Below are experts of layer 6 (counted from 0) of a mixture-of-experts language model. Rows are named up (a neuron's input weights, with its number), down (a neuron's output weights, with its number) and show model dimensions 0-127. Each number is 500 + 25 x the weight over its row's rms, rounded and kept within 0 to 999. Numbers have three digits each.
Before each expert's rows: "gets" lists some tokens that make up at least twice as much of what it gets as of all text; "mostly gets" lists some tokens that are sent to it at least half of the time. This comes from a sample of Wikipedia text that the model never trained on. Tokens count by the router's weight.

# expert 10
gets: " in", "|", " he", " on", "-", " was"
mostly gets: " he", " until", "Personal", "On", " It", " she"
up9:494511459484483475551498449522510505457476534487491475472481519477468506517473551532506511503518521474545541504524456511530468526512510529492495482465481450539502523519482517485491508526530500525489489504532466528491518494490482501516500485532538489481493552490457493530483489499512497502502545503430536476513525562529530505477467518530515506521514499531486504515517496503478528475488
down9:529522490525472460470513501520454524538562534519510524486500505497498525458519488561502547522483482525485477494481516507492493476478454451493521504490476493494513509523504470476488473492518485514518483509483532464526512501512507522498515513512494511454496488472507508559532504521486511490502466480497544478461472497485462506489500503502464501500483530504471502526486466467453518510534
up10:504549485514515475500476524530467525503506483492505464490504529476484491538486494481495491533525485503495526523482486526521467532490482522497531485523515517449555469480508469478471483516505511497485505545497496485481488475519493489425458511472495518524500485514498505504519489439484511490491471483525501514508545487502466514503502459488493475558541527507523521474497491513484532495476
down10:525466577510501561437543494431539500495471480513483511456513509479515509520490490502494508474500488498469492510481506541467493502504491493501508519483537544511479500488516498522513537470489438474473479477466469497515501491497488501497515511493544524494522483472460497506465502481487504493502507504478493540479540483536512452499509501548507467476475494486447528467513520499469473498494

# expert 5
gets: ".", " |", "'", " ", ").", " but"
mostly gets: ").", ".\"", "\".", ".", " 3.", " but"
up9:459483467518517501501494454523481518525425491482508492502516497452510521503501490444518506515511511510503517526522498514528492494473505498492483474515486469490549484485478485471480501510494545533476470483496519494505458506496497495506515511516484475546520475466488481503499484457451507493499440521472501504507515512503490461532510507521506454462482483506507501521499480496489520475450
down9:498470523484518527434521472473527459490508524504522519508504516479506491524483510522509490493517485519493528459510520525497500519518497481538470465501528448450500558513480500521522515519497507484510484475378541483499494502507457522489505454505503506496500493503470475500501520523511501484481488549536480495488518519483504513533508478475502525490505530517480470453526494462553511513452
up10:481515519472499526509517488517501502516500500504433484494485516489473498482495506472544468504491485482528459508469504469481495524476469523518482482521453520514512476502497507466530494490458532501505526506531523523464482486512472497487469512482492536477457471497504485558532515468494470521517514524476506510488502465446462548493521493509525481495565498486517516487488458489489512520477
down10:519475465568530503457504515504492467551526521507523518548483469528466478471471463479495524462458533511534513537486544503442525487474472519533508501504527450506497471503503467509458492439522491468459532522478475493459512499475483470505485509493476494527510531523509484488506467502492480480483531472531496463468535526482521494511459481484490468527482516526469536458520524494534488495475

# expert 9
gets: " the", " of", ",", "-", " in", " to"
mostly gets: " within", " across", " at", " near", " The", " North"
up9:462516506513503512503492487529508524568468530479480479518529477543482503466512507549475511538509497481507515449495530506474518501497479513500506514505480511503514552464531476475487509506502482483543488530501511491491489503556509460505464499478535517551525454492500489528535485533479484504488468503489465508535479477507480477462482479501516527469459496509520475496498509522535483471490
down9:517518506513537531464530500488478497457505493512481518496475504428502546503536501504505510478527482489522496471510479523498466512516512548500483500510538503480503507490463494510497513489435540500522493484492482547468477490464474541535496521530480521487519571516514536489489487482504474502498507539526522560509525482545492522473476499515471536534501506518507537522447515488503517497502
up10:468489499478506511510509485496531492548497476506486504511458469528503510507474515509548493532532525497524514500492517476466515490457432495493521497529456493525500510493527437504523462475497506551507518484514453499524471493510506462500481473476468563529515476482529515552483450497464502486544528507547481507492531514496523460464493512515459505484488494546533468553509520505529475479473
down10:493522488499494493474457495536482499499532504478485509479459540427524504481540510485491595459534511515534472499521521496525484522483520497496482504482554466486502518521489452498557467492470533501519500499487499523500503551486502514493505516505503487522568529493539495505540537470502522514512525458496487537483476481517497494498464458513494527458441485530533553506502527520521496501530

# expert 7
gets: " |", " (", "\n", ";", ")", "\""
mostly gets: " \\", "\\", "_", " 0;", " —", "ucci"
up9:503482464454525518500506461464535493479497492445530520475506495505458511470531480473498516442496499546536533477527482491477516516503511486477525496476532493517466492507491518472535494472474523506497488493515514483520484470493436501485424532518525524512506483545535500490527483487517515534564528493520493506484451503517534482545456507525541515492522484539537496502483483495537490475497
down9:508489474503479459485486495510402507494478485481471472525503475527463490536501487493497471501533514505497486475511488531510490475508512484507557499519527480521475470497525489480563477511488547532494513507479518488507479489454486492473531473514469488472500511504511513536516503479522500507495482481513534521485517485508452524522535507470500515498476492443539494503531502449477507510526
up10:517521539478484506514569503486522476523503487528522461497527542477537489509488542486465471511488472478479482506516501447519517463523510436504462526491508498478512533500538482528485512486507498439505518474502507468522469466480470475532499503515467574484509529537445484469502489481531518519564501453489514488482511491472477510458466478499484493487471523483471480472506482479478511503550
down10:488515464502451504543510502540505540495491494491529481511490515550505480437521468544521488538510507484462532507478519497492514502491452479499504515478509481512511514505527502490512470467481485505458497524517515551544512474525494484515507538463487530517523479503481533477491510532509531485543530503494467522490504510481514464508482478473465525476503515526482484463521492532482503508522

# expert 0
gets: "s", " ", " a", " two", " \"", " three"
mostly gets: " two", " three", " all", " many", " some", " several"
up9:475506483496524510518498473566523495497471499495527480478424461519513502504538454435472501498524494523492492443492481505528495480505545494499457508484517483498497540502526508506459479501491501510488491517494521521522535460507471516462501507507508446504509512482536499539491491487494531536465486483518492481467506504498476500522465456463504464505503462490509553491511533485475516503493
down9:519466524502444502447479512510497519538467533513482517511528482539498471508473502531532488506467494522541513552532504486520505516487494494513497492490508506517494473514512537484444516469451466512523484476477513492468506528495491524523483485508540533509488512485491486522516489506435498473539503442515509501480499498512517514466493514487492493509517506470467481485480493492520504444475
up10:435516494446504535492453467467516495515469493498473524486521501497484483521520501466491510480461504450501457463513512467465524507504513509494469497534514499505516475481511486524507498464482500477531492474484503501505529544505512501562485482517444560495483494499473485522492478500485511458499502551517483488525462521500511509497546509508492482486503497527443522500497498541491480478517
down10:538449473533488490498477527490485520483517512497496551449500498490469469467457467495494480503503496530450468450478527483489469515513500486500465475433516509472531461499509457499498477479496475534461518496543466501500536473520526439529551510517430491471514500515514488462497501532549498535523510490490495543497525502482496500557502482509482502524502471477469510503509446491470498538475

# expert 12
gets: " ", " 1", " —", " 2", " 0", " 4"
mostly gets: " —", " Total", " 0", " 1–0", "----", " 34"
up9:471498527483486571517465486483526472532503498494497515495448514482504471498490446461510508513456502523522504463514486496464491507513449555463508498482499540511496502477515501419500489546482494499533478507499535511538485498524521520511506509484506537512448493505515503521500515464493531503480515510468549455530484499472470484527483492497490481501553489517500517511484474515488538554482
down9:519475495499487508492456557495486516478532509467504541570491499491496521499480508494479479502500478499530562521515502469525522501483527506477528468516533502475463461501450506519477471481472501552479468501533498512467481524437444522549535526498475478523512519485479503498449506498498464454494479479505531508481519474505497531471484495522530565541491496513519471548489468483497479516500
up10:505475511481533517514467508500553487532494530557468447504524513500480505495514500530531539475488523503522466486490492486532458492516465473479504518498492493535543533530497531446473534508505528456491527467473462524530569522495493480466503538534521506527492537538490512514501499452539528472487490479500469447467447528523493479471503510514490524468536495502521481496525514463484517509480
down10:523483511487473502479534499503481502483508532513508543534508541485498516501523488495518436487513492524464493509513491490490510481466514462528502503491518486488496468502469535505512537453523504495493461489543488479458524511506520497529488477546491460526523476523537504477552502503520441494537504521495489524488494483498535473506462502519505512512461514528477482504469496487459527484516

# expert 11
gets: ",", " and", " by", " was", " as", ":"
mostly gets: " SWE", " Sir", " assistant", " appointed", " President", " director"
up9:501471511499503509500473496477506527505493495544472521502485506479541512492497519515543516515492505472514563513517537527508516459508449473442488494519523497491537497521555574509452486434489506516513476498517512469488492557447504510540545489469464507509500511541475503511480524510514477514484541493477489493513478503493550493520484513452499520501524495499496476507514489497545503484524
down9:517483492523481523470521510531490493506471495494492491487486528513518523479538526516491508471498522525497485521435492539481475561504544556461540443564480473478502524494451529510501550518472504521499434480501519465445502480464492487471535504502487502526480466498494501535501464509533483517514520507513491473499538525478522487514496497518503480543527510504509519514439483478477496484480
up10:500494533489518539504509507447503459515535508465494480468533497477479500480524439524506501447492520496504448504500486532498503543507488518473499531482533517506525494540456479496550514529513519475513475491501491521539497517524545486474496536485549491481496482465519518478497519453517496465491511519493471474461549510463491516504526513501494489521512542505507505503485511466474562531505
down10:490518480543504458463494477519454562539503470508524491470523495542505474497478498479477461550525514486520597465530511492492497489453487508524503526480477533452489496450583514484488483487534469501474501543523469511480531481491524508459490513508478501501488533475477500513506497500457556511510511487471489562537483521481503493542497502445505512464448495484509470482529513508542476468478